From a checkpoint of a small mixture-of-experts model trained on Wikipedia: 36.1M parameters.
Below are experts of layer 2 (counted from 0) of a mixture-of-experts language model. Rows are named router (the router's row for the expert) and show model dimensions 0-127. Each number is 128 + 32 x the weight over its row's rms, rounded and kept within 0 to 255. Numbers have three digits each.
After each expert's rows: a language model's description of what the expert responds to. This comes from a sample of Wikipedia text that the model never trained on.

# expert 28
router:046152167117204106189154152206155106085182151135101092154128066153136140153136112161120134134150121135125145180179134158153099075133087078120148158156091228153154069110151095120145154138099121120130101108149152141115160132064214149151133165133148115134146184122097169144141133127143136141110166132094149155136110144127200182155119147103086131100129144108099111114088088155131133126180
Lowercase pieces continuing a word after one or two letters, such as ill, ial, ate, old, oic in serial, smelting, extant.

# expert 3
router:115140164115197073124152164148144148118142151104100091076129064152158151123157175122124138204181141122169111155155185106151154098115084113138088195107078201115177101127135152148146105170095111136128111121177196106139139165123190122130121176145152133105125149084095131126189132095178145099139160102125145167134141108140219146126147077105104127096158108120091111084119116133054141118167
Mid-word syllable pieces in transliterated non-English names, especially with h, sh, ong, ang, such as Khan, Burwash, Ba'ath.

# expert 44
router:069142187138176152103158174162178117090178148090118071128085131119116112121146105133127093159119129104133114169137085124159157153142113114097157194132092181140131148102119105119134225127107142052108081151155158148109124149104186154093112161143141127108103179106090187143197186119196171144129133127125169135126104104105206165114131118107077157115135101083110105175095094119097123140100
Pipe or semicolon separators followed by numbers in stats tables, plus function words before a noun or number, such as the, from, to, very, one of the.

# expert 46
router:057136155104200087129121140179144101116167155110120094142089130112102096130164125119155115151170113128148098148161201130159128129098051108118161207114058192171148112089115094111130117161085161113104125135145161131124116160083154154158117168140103136160149158106076146106174115078181146101157100144134132126109145098151225131142143066160129127095120073143066169099118128169109153119159
Short syllables at the start of names and words after a capital letter, in sports and racing tables, such as Law(son), Gib(son), ab, ap, ig, Bob.

# expert 22
router:133163129066183122142172130141148136096183121125095115099114140175155136105136111154130161172167158101140139095128126135115105088133046093186136213131110202160143090135140081102162162138159109104111102120199104114094111170079178129110125148156096116146103165103100190110135152100151116104116140143100114105151125104168233173112106121103114121098154147095100119126051098160126139057124
Punctuation in tables and lists, such as slashes between clubs, empty table cells, semicolons, dashes in date ranges, dagger marks; also Thai script.

# expert 60
router:112195139105159150145143122125167113083193172098112082097147155154163138078122114150191121136164120142138143147119172151143091127134072148112135209177054179175149087133110092075133156100156103131160099133130148084124098146086213175136099176110140107163131158127093197119166115081135115100091143152149138138108055139155179178105099124122104133083122110128100127105105130093093094095155
Words in place and organization names, such as County, City, North, South, League, University, plus en and em dashes.

# expert 57
router:106175146140199095136147104137159083117164158096106100107128113124089136101115134158178098133183086101155111166187136105153173142133067119098109155125088175116153109089130124118137151125122151086139118154192177117094104162050176193150128173127100160167151183112068130120182155070173116115068123077135130139131125119134175155160126104088103154115139129133105171102069083170119196123147
Adverbs and nouns like back, down, up, off, land, ship, water, battle, often in military or travel contexts.

# expert 24
router:111147126148205137124180167145145086085118165071129130101097133146134124082166111095116144135161136173125153152149119128155155076126070144126130197117093158146176077109100095115158149135122145071132094193145135136116161173047196139055136140106148162108130188082105154141181144151129157116101090156126103136123113085147202128148105066085092102094142128129120151118102059126105097119174
Closing parentheses, commas and periods, plus past-tense verbs after a subject, such as continued, increased, believed, signed.

# expert 47
router:126161155150168095121164162147161115059145156097143150125099146141138132095167143110110096174170114162119099126166136113159112155138055133097137150096105173155157116127104107093112123199090155066191059135119111085111082157106186120119119161128132116131152138117081180097155230131108132110120151146140151165083173153103237158136102171109105144128162154127092158102121089100084154126134
Lone capital letters beginning paragraphs or acronyms and codes, e.g. Y in Yakshagana, M in Map, WIOA, IGFBP.

# expert 13
router:071160170140177102121153149204143139087131167086146109109088117149133137128162126120164119165160108110129134160179180132165128080110089153147162219141063200158121114110099152134122152090125185086128111102163165116162131147093166139116089165152126165115140119117065211163131149105167153102153159138138141088144140125149215179116139128100097140101140099129080110098125095127077172107157
Inner pieces of proper names and rarer words after a capital initial, such as H-am, D-orm-ston, C-art-oon, often in taxonomy pages.

# expert 55
router:093140159120151149104171132161155096148204157135118094125066133173118119056138169139107109136184113106126164133096166116130131105139029134148130241123146175109170122132115086097113182128089141099127089121155123115145191155114144112099153142174159147167126159088106158129143156083117102130074131099145201128118080123139206155139107124128091139126110128138082168129123139191080124131165
Wiki section markers (==, ===), LaTeX and bracket symbols ($, _{, [), and openers like (born and between before numbers.

# expert 50
router:139130166132165107132184170163126094122164142087138136153105077098145096056162144165125162173114154195120141149122092124162153156125040136114148198099090150098191097166111089145135185137087115069123081129139165095105114140115196163095111136136109160151119159152137159126153116103177139109128154123083134133150096057170178151127099136092112125104146140148105166111069071124102180072145
Single lowercase initial letters starting a common word after a space, such as c in crops, w in wolf, s in saint, r in runners-up.

# expert 1
router:138184164100211112155176155149177135074181163089108116132162084158143156139115118151140132162157118149168176181152132174158132134149109117129135173138065191120150103128147134095104147136085123102101151171198167115064145137076175139090108145137154115140115175133109163127161146105146132136133141160106141158102135121170216175112078112070071150093125144148086150118109099147086189153102
Word-final suffix pieces like -ing, -ly, -ation, -ment, plus abstract nouns such as public, financial, health, information, treatment.

# expert 32
router:113134149120209128117165171112137129183202151095089079112068146183110105093136155120171096114164104132151142173136125128130130120147081136138126221114119164103150085159123114092169174162083132080119099131158122142153108129080166097131166148122156144159109134069077136096172121108105185103100096145160133093109097106152218184167072094108089120126138126142111174167139147169086131115139
Opening quotation marks and parentheses that begin quoted phrases, titles or parenthetical notes, as in "savage, as "attempts, ("Timeline"), and (19 °C).

# expert 26
router:107185192111177120137178168151120130106165209104129083123125103114165155094122140100148093147135128083109108134138144150172134111163108104161142194126024195119154087118110125151103145138060126145135151108147133099112144170087159130116103164138136162163125155097096173154124113094135132107127134147149156146177145095144222132158111106142137108081177109094058133112103085147097165113208
Initial syllable pieces of words and names after a letter or space, such as te in tea/teaches, se in seated, il, ol, ak, and Park or Hill.

# expert 34
router:131206152123174101157123122158195117104205157110154138101096083157155103108164159161091112119144110124106108135195190118183129107116069127167172187136109239129157112127103121125113140145101170129110091113170163130107077137096243172132147150134127135158159153139126150120158137078134121130117170098126160103158114148107212152096142109130122139105127153119124117090093119160104129115139
Nationality adjectives and demonym endings, such as ian, an, ish, often before footballer or politician: German, British, Serbian, Peruvian, American League.

# expert 53
router:086117205085178082114176116191160097119201152071143094158123141122108122106157169162109121158136117176092128121149149168163149137165051142094167157134097195082122122118074085091128204177147097093115092145143109135134133141093166124096164159198122135142115120126086147092186100093175122113142120123118094162113127116148193146114110137134090078100148113131115104142111081114087149158157
Two-digit number pieces in tables of votes, percentages and times, e.g. 41.8, 85,288, 3:29:31; also quantifiers like among, some.

# expert 8
router:092138170111146100117130176210136118088218141123165079118084084138109100163158165107160092138160095112128130169187170142140115077144100156103161210145083172120105120134117116124136162126118132105135066149139130102115080168060145143161122195166087151122112166142105170118138122101189130113124124105136174110134144066153200126175124117065106133082148117150112114124148114131100105072154
Word-internal suffix pieces such as ate, ary, ie, et in ordinary words and names (indicate, urinary, Ritchie), plus the period after abbreviated genus initials in species lists.

# expert 58
router:073142193095195103108176181176105123108189130103126122175107129149112170137155144155136071174127118160140119186146132157147142098141105121150155154091127223117133110086074127123118117121075089107117125162157142123092118118046197172128120135134130139169099162106121187119106131110169103141120105148123132122074152112143226143143116122077086094118124120073104117109084080163103157111141
Word-final suffixes ed, ing, al, ic, ated completing lowercase words, as in headed, filmed, allocated, prehistoric, continuing.

# expert 59
router:135191162121184126146192122193182101136191126092138094139108092180105110136156135064123126150152125175163139133130154116133118136147082131133144154142106184147138118182087100093146159165059103097145097133138134129085132151043135148098099147142095149185092165102136149182177119102109131132089118086164181144120165097141194124132122095122061126085131111153099159042111110110094126110102
The word "of" and words ending in it, after nouns like number, regime, ministry, type, e.g. "fit of rage", "Ministry of".

# expert 45
router:103161142110188109151159133115102126111133197088124084079105110175120134112151120156152122196163105109096097160156127124157139119128098127116133183123055194132156104084134136071124092166128155106133112103170123119146125140089225147101134179100109117137163169077107125151142154089162129145140115145173133143135109060147225101135115082121064136065120080077134167119119106164102146122173
Short inner pieces of words and names, such as ub, ob, en, em, d, b, as in rubble, dub, Mizdow.

# expert 16
router:093157162132203131127125117139142099086165174093073107106127130161155129085131165087190132172151104104132164160128132157166150133148071144131165215143072190117161098140128069103161131149083121124094110139148106091103131144084171111058154173129116094144150220102116126083145134103117154137119115149150170112136122127162184168169120118094082118053166130116102136132057112140129126147165
Head nouns and adjectives in names of organizations, government bodies and military units, such as Council, General, Committee, Federal, Squadron.

# expert 21
router:074139197086207086130116135231190132147190152167145105115105139110149150157138159140152118194163113153136141117143129137132127125115087167095162155108081208125151106154121089109153159154102135091082102128180111114123123161053148150107114183126140142119149180076107195121145166128151065101129126144093169136163088114150166148110100171113086147101146100120082126149084113104123136124119
The words as and or, including Or- at word starts, plus noun suffix pieces like -ation, -age, -ment, -acter.

# expert 2
router:082161172125158116115230184142155082063156151129109128152129167178113096070155089118154121147175182153117172114097151157159119112118050121175157205097066188126173131154121115142137162118125129085163085082133116143103101142085149146137130134129094167175137099134125153133160144094152097124083140143110154094135123115155193169110131098080101124108124120151069125094105117100133118112194
Pipe separators in wiki tables, especially the closing pipe before a line break, often fused with a preceding character like a |, ) |, % |.

# expert 17
router:100158121080168108177130120151194128114151165097146090096127133159186143119082140093165059163168139174106148173145106150158125104165100156120180144129067207141154114183137086163133123154088098095160132134162153109084116179107167153124115143138114109105130161120072178185146144093155131112143102163124135147121142116154242145096125119128086127101165137100069135147103060125095143134160
Single capital letters or short capitalized pieces beginning proper names mid-sentence, e.g. E in Eiffel, Eastern, Ro in Rochdale, Ug in Uganda.

# expert 62
router:065169162119201105126144178163123114136172155081138134092109126161141157167172137096130096146175080159129148171156150149099080098145098132165115151122116220127159080095164112117118133115107150140118093115126157090156136143067184179145171170117140104181133153108080190153163132054152162129114136122142098104145088110170153148123121154076070100066132137123097161133064131118091132126180
Word-final pieces, especially adverb suffixes such as ely, ically, ually, ally (namely, virtually, accidentally), plus other endings like ain, ry, fort.

# expert 4
router:083164146150177097148126184190180157139197143107121114127126116136149134059125158113151107139163119117096133161154169142118109147068081140134131193133061174095126118084121078117108158112097156117161108108129170103113130191103146138126140150124123162100149161117125168147143087096168130093170103120148135138132135074150224181071145068106131129068127071089061145149107095165097146101133
Capitalized first pieces of words and names, often in tables or titles, such as An(acostia), Col, Red, Bl, Gl, Sl.

# expert 39
router:092150117077215115130153132160158127115222173115137096110101090134142139086150166195146156139195109126128143173131129159119126120090091087101133196116114215151131124131112110084161139120098114110133115113110114084132109133065138144061143194149070137143148172123105175137150107110191146139102120114172186135123127102114227170146150102141088154112127122106106149117120109163142148156153
Equals signs in formulas, wiki markup and SMILES, table cell pipes after percentages, and word stems like emphas, comp, consum.

# expert 35
router:070151100102189149113184107128210140084161140109132108100104074187107126124178117134122131172118093112135118094148176156160136081145046124149146176097080219139101084139127112135132177132121128096172083148138156111097090169095180144144128172139102131131131154099105160115103178108141109091130136093161155079130104130157219135097098139089111112124137131075088128128073093145091142107146
Definitional openings after article titles, such as "is a", ") was an American", title "=" marks, and taxonomy or infobox headers.

# expert 51
router:084147141132214128147173162168162102094196178103147060094092089145150111079153182120145106130158113170141128165180112185137165081150128134155177213112103188142162086138144112150148139149141121124129097179162157111107149118072181133074110149124151102150120160106120183108135137110132152123098172165095160148126086136142144161122090166093085097134145119097075116117082099137083176115146
Preposition or verb plus the, such as of the, in the, for the, according to the, that the.

# expert 29
router:096141162112208099165130184183145107110176126117104109160151102130098143089129160131136115128120116130154101114149138155156149136120093160163155212141084160103156145135119110113102208160111129125115128124152125100108118203090169137140117158169085113143177171109072152156155173095179097130103117134143150145127124099168245145154101078090089153102158063156115140139126072136120189156151
First pieces of longer lowercase words split into subwords, like ent, el, cre, ref, necess, san, continu, e.g. enthusiasm, sanitation, continuous.

# expert 36
router:125145192115205106147184167192174082135195110117132089145106158157156147087166132165167075139175128133155151155175142141139097105083119134110113188130123188109182175121149108096120139151158111119127099073112123134153139178102193098092118209119125138189132150131121157108174088119153122104138127120171140125142104112143175143092123112088132126116112112055045090119118107160149156090143
Words that introduce or separate list items, such as including, such as, by, dashes, and ), often in music or album text.

# expert 6
router:086178206132207091151133149195130121125174157116149087136130115144136098090121150143150124152125086190153094162166158158130141167120055141145174209121102181141151109112110087120112169176132079092128108155131131114090114146075145126077163152149085134139178168142091133133128180124161119159140134139154140151120130074149195150152092097118091151053150086136075170113118111116140118177113
Words from census, demographic, election and socioeconomic text, such as census, %, market, Republican, and coordinate and vote-table pieces.

# expert 42
router:066132172108146143148169120162170122109164162105067133154117104174134174106181145115142061205135082146101133179165154176170163090134075108120146193125120154109141096112134081142147168127112111114100096141209141173109109122099193116120148120135099124121168185090145121141147161129140144130152111148120132118113098132169224163110072152079112118096128097092084119106164142163094140075163
Line breaks ending infobox fields or list items, as in Formula or Date lines and See also bullets.

# expert 15
router:084127169079196094182169164152159114124212126086136109145131107157115148133139157154162123128122102160138093130172164111150115116095073153132139131104129184123174164131099105127159173192126102097129142144164129150124141134048175142120147144091104140148186154081101099095195148094149161109151102152151109169148130112126222173107140097113092099072116079101093159148109069158166155126160
Line breaks and cells in election results tables, plus sports-result words such as vote, runner-up, champion, round, won.

# expert 33
router:079164135090187090155145127190131128173134180099112068125123131124126124076159145139169092176143142114101133132135146147158162102117108167150159218167080177127141143160106119184111124167062111112141142145171099116098148152077152151110121132138115105152142174134108141156187122107142108152131103111159183097099133074136241163120162071109106123060133140116077165111124137126061130148121
First pieces of capitalized words and names, such as Re, Mon, Par, Bar, Car, Pro, as in Monuments, Monarchy.

# expert 23
router:114158155108202154117157177231206137089195147141104088119109097112097142127155136134145080097187120167147115163153127153148122160114100144142121178106088180140150111098085131072169183137121098063157104191137117157151150166077132161133120139157114120176163124120120140129162089105161150125105154150102166108125146130135208132125169126097103172080138145103107144112096080121076172106114
The digit 2 (sometimes 3) opening years, dates and scores, mostly in tables and infoboxes, e.g. 2004, 2015, Atlético 2–1.

# expert 20
router:079132164151161089106175195146178129111237123120178109116135130155128130144137160113143097116160123140140114146188142111181122114108051180081133155106080180198162147139145098112137152143133093102184068090148157138128123122073160118131104166142144169139133137123054158110182108077172104118146139120146168160115150103140195135109154118129093172100178117157101148158128108084107164110144
First tokens of wiki table rows and list items, such as the leading 1 of years like 1980, country-code cells | ESP, and list dashes like - I.

# expert 41
router:104140195125197059101171163163125102120179148156154085094144123154095115132137130162145059164148139142125118132182173119127170115115042129121101196082142191153147073121117130093168172167140120074119037115194103135134120129123129130128130168135114145120138142150063188120172134084116123129116120139104168109110093079154173159148139106120085143138140098174081139168134101148104139118163
Opening parentheses before years, native-script names or abbreviations in lists, e.g. "Ivan Oru Simham (1982)", "(GABA)", "(王".

# expert 31
router:075176162108228102136175166193182088091161147120112073115091094136140127127138114164155086138202093178124176144132161114178140078096065141132145181098089146094145117156127112157113122159151114090103054094164146114102139163088130118113140151167155136122136155099108171124142125070087074134100118103132106142100130124175193152125119133123104125118164153125117164098121087139070187139126
Two- and three-digit numeral chunks inside numbers in tables, stats and measurements, such as 100, 000, 95, 170.

# expert 11
router:141136114131185132119152167188165081151199176148147086119122124143113116078147146157174063138162164111137144137163165136167094116137123103159128167132150185103131136172125094104161142139120125097102123147110155100141122179080169137109142171159134151108167185105089177174185110117180111125128131140111188117156175141172231154083098118098103166055132099125123147097092106136085127103187
Opening pieces of non-English names and words, like Al, de, Le, La, Sch, Qu, e.g. Albania, Alberta, América de Quito.

# expert 43
router:105155138109145075149175097173145120099182170135100088083143084132165156106148118125128076165142125094102125095159147135149124108150075134131145202127102212142148074137083089121121163156134119070115048107101140115149122129100142151114125201125123168114104132094128184131161115076134114138114145110142169056127115124171201113116121094079110146088197105140089177114079113110084172093144
Sentence-ending periods and infobox or biography field labels, such as Born:, Died:, Genus, son of, Succeeded by.

# expert 38
router:116114142091182113166137196181193127126178142123113110121089108133119114101143157126124105187192132124125107177156154134152134135105053125090155195118096201153165100110136127108124153112122092093105058133108141141162145146091147176133157139170095143144121170134094183122194121104199117086171129125171130106126141098102236145087151126131067102125158121139109157096134102127106135086158
Single capital letters opening a proper name inside a run of names, such as M in Mets and Mitscher, K in Kai, P in Penske; also track-number periods.

# expert 9
router:118148165091199121164146121179190138140152174150145091071112112137105149093126111157136113137174119159148109132136171163155150110120064120166138218107059201169142095114140141135127153103133139096121099122158173105098090163082149159148104172120146140112150144138044155126150100084156154073104131112149169092166115129186191138142140099127099138061178110116090137107106077124103139127180
Surnames like Smith and Mc, place words like Mount and Creek, and Latin taxon endings like -idae, -ica, -ensis.

# expert 10
router:096153151096219131132179136188179133067182164108142101121119077136106092111120162123167103127211082176121138136114155149169103136133134150096134173121129133130182121161110114064153149110106119117151109104130175130119130137101202140100107141148150132169123150129098166123133091115169111118097084125161130085090088080170163187142135110085098137054171146114048172146106114145072156108143
The articles a and an and the preposition in, often fused as in a, of a, at the University of, before a noun phrase.

# expert 25
router:096120174063188140128175183196191091112167112088133104110138135166161108104134132092177080125179124169149189162166128131167114128130078155106107125144140139131159113080080086112116189134090129140135101109142158147105129152032211153120093200121132174140128126093129146114189149106144152122098106141143127099151105108133188166106131127082095117071124103101133142091109106112085131105115
Commas after a word or number, often fused to the word end, separating list items and clauses, such as Sarajevo, or progressed.

# expert 56
router:100142181086226095161120179147182125097166181111137090086126103138114186141160144122148126112160118156183135127172157121154127120141074133105103159127066196129189063128152111145157128163116134138165115135139142113108134124080145166112125182138138134149142180097083184133115165116197102100099147163151189137128091071169216133168123136122093114092148126126115134154139108150119115138186
Final pieces completing nouns, often plural or abstract endings, such as ions, ings, ects, ness, ences, plus whole words like system, function, method.

# expert 63
router:081177179109183129113145114157165110132179123130136046145094166138106159115148074116142106170144125174158119181158138155194176139123078111152132156102105183068153072120161079092108142153145111095140066113136182138136089163088165148071111150118128172131131092099080130136162119085131110138137100133104156127101090073184174179131172174097132126063104134125099125069144101121121155129134
Forms of be after subjects or relative pronouns, such as was, is, were, to be, which was, It is.

# expert 12
router:103110171129196131149187133223148077116166201108151056095112125187144144108178097092174137119142111183124157183118145139134117084148093147128143160137115185109126124141132085095142128088133133081140107176127112102091107134079174158088164152136141160169101143138129162115194163106118126141160146161152119111141119113159204123127155133055126138111115077137092148159080092150148172137178
Stems of common action verbs and nouns, often before -ing or -ed endings, such as caus, kill, result, fail, remov.

# expert 5
router:079164159126143068113200117166144150100182122112129120098114170122152088122123141140178106120158117161137178178120178108179112139137087104139140182130134187113181135152132144084127137188129129101146098138114144097103136131044164160065142129145169098199080163141085153150149112097115158082103130140144133120129144084144228167110119139119078131122169112127087191135069075119149154137122
Line-break tokens ending list items or section headings, before the next bullet or paragraph, e.g. after "==History==" or "- Opeth".

# expert 54
router:131129155067193092142189122161140105123108204065103031117134125167198137097179136125153110162153116136114133179122143124156095099102082163155174164132145194141161118091096101089143111165124115093137065143159151119148130143101225172070145150131138141156125159109129155129145096087162133130143144170133141093116114109128209145127126119134093110090111126105120150084102135131090128110188
Single letters and short fragments inside names, words or years, such as b, g, oph, olog, and the last digits of years.

# expert 7
router:112174203126206138164228121183189108163169135091130154146116106124117159161128116139123135164188141129153163137155138155174135146127105123130157169142066163154205116096123091114167158134117086129156114108143115143138131156074135151089121211140114122196126132123115158130190132114154202098107082119175149117109122121146178127088094114148107100097120129118095111119105087138071174103140
Conjunctions joining words or clauses, mostly and, often fused with a preceding comma or word end, plus or, but, while.

# expert 14
router:114112134122170108146128143175170122108145177116125097089133090184160113116196150102150074160166071148160154135133176109170063100159067148159109149120118186135117081124116174157142156154140154096125102092145187090098110165099176157125109189133153145145110159113112168146156140070195127152132156175149164141139154127136203155131124098135090115067170139100088158088142083131085116079177
Final pieces of non-English personal and place names, such as a, y, ah, da, li (Gowda, Kaduthuruthy, Nüssli), especially South Asian, Arabic and Slavic names.

# expert 61
router:132149161101224102176181162186182119135158139126122136121140116143132125107169130112147126156128139108137103157138206131120138130109066134138156227098067182136166144134127132105118175137161153094146079085114116117138126118077135156116125172184089164115155110151101148133179132066187114122137138127178168108130097061152221128097147129147107170080146147117088162136124155141096129092148
Header words and word endings in tables, award and results sections, such as Years, members, position, Opponents, Candidate | Votes.

# expert 52
router:116125158076181113135160163179151143136118140127131078139103100147157109158170168131131101193203093118154113128097186116144121134102075129193144163114075226151144126101092130133071131167123153096113099124142162102156136139083161172154150195141096152168117135136089149146177119117126175110127156129125163098092106090157252115128138104116121123095123092089081141149116126132098132105173
Middle and final syllables of personal names, especially Slavic ones, and of agent nouns, such as ov, kov, rov, er, or in Kulikov, Snooker, scorer.

# expert 40
router:124123160114201119157147135185143156141190129057164066124157098135137092101132159161126084155137135150160106108168141119150107128145095119136140175097106208099142108097113083106121180149117135079162136136155113148109110155106177109101154156145141126184151205094050157091158132112157160123120105138126179210142113087140204164159117107107060117095155097138095142117138087133104136165170
Periods, parentheses and pipes in census, climate and geography data, such as decimal points, closing periods after statistics, Elevation fields, temperature cells.

# expert 37
router:084177169114173077140123135180175099116164147133098116114080079166140120117092112155139126149157100193156135127179137155134148101137071139099207178112119196134173099102105080091119157127084099095128120103139122138086111148047181145132113196145141104117127138111068176110138208089188143119119137130142124153136100138161165170126115113064100165105150128096076136119113098183129149127121
Measurement units and technical or media words, such as km, mm, miles, radio, aircraft, FM, with suffixes like -ian and -based.

# expert 48
router:115120135107120144158210128137133120124162148127123110107146128115094117136154116114179119144181098171095130149115163122183168090141050139145139167126114192122168114135094059096172162161132124145136073114147145128123131154096143167067160167117125129161120185136082187086160126120130116094120100115148150109120121121150229116141134097094091114045109166068049100125137094142108196138178
Inner table-cell pipes, usually fused with a preceding letter, coming before numbers, scores, percentages or +/− margins.

# expert 27
router:087132196116204145116176141135180123109167116099122119137105128148119171092179125102172149152198105166143151182123156134157095127133050142124119197133111203129138129150077100127149165169149112117153118149120147151127134149061145182119153170146119159151115173117084114105177136124126168106148086127157142111101094087174169201107073105079079107098108131075094151135109086166107119133163
Time and career nouns ending a phrase in biographies and sports articles, such as season, career, century, years later, contract.

# expert 19
router:094167150128198104142144152186115146139206163162146067144124102145117093106147149127157156139158118146131146145154196134158117108105078114125139163131113195124154118124109146110102187146079120096126127154129184122110118150071170167126128177124107118131167153124099187158168150059194148075156108097125169182097132087151239128101127117143117180086141101123134179166127095144116133128163
Opening pieces of words and names right after table bars, colons or commas, such as Athen-s, schol-, Azerbai-, main.

# expert 30
router:098128181123186097179148166189148138094212147103150117111127097123121091137134194121152108141173087148145103125150155152169124139124096146093141170114071229166191098118128113087154219154076132122107101117125163099143113150111163118078158177098081129168153154098097137094150151053171152119130108104107160126142122151172147132170121103148124150071135135131102140124090076108124157143121
Ordinals and ranking phrases such as second, third, the first, largest, plus pipes at the start of table rows.

# expert 18
router:074135142157161124102142171195140129118155110149122097113082165147149097149164178149190096147165138146095120127138163170157140102152047179157144194148120204133143097118139125176110193164095132148166111129116150120141125110100161132085153167154115154178129147097129125143148160117175105112122080153136144142076102100152242111128103160112091089102119089112072114116118059179104141158131
Pipe characters that open a table row or cell, often fused with a capital letter, as in | A, | M, | P.

# expert 0
router:138132136114159150128128149174163139098200093117095127152109084131139120085163137136110119144172088188134133146119111121194159117119101047174110160142124231080150100136070101111149170155103151110130080121149120116120132140104166163084109137132129137155134161133039167168185120095157144175176123153124165109176122134161181149127105147085112122099117073169026125115095136136115150141125
Possessive and subject pronouns and possessive 's in biographical or narrative prose, such as his, their, her, she, Chiang Mai's.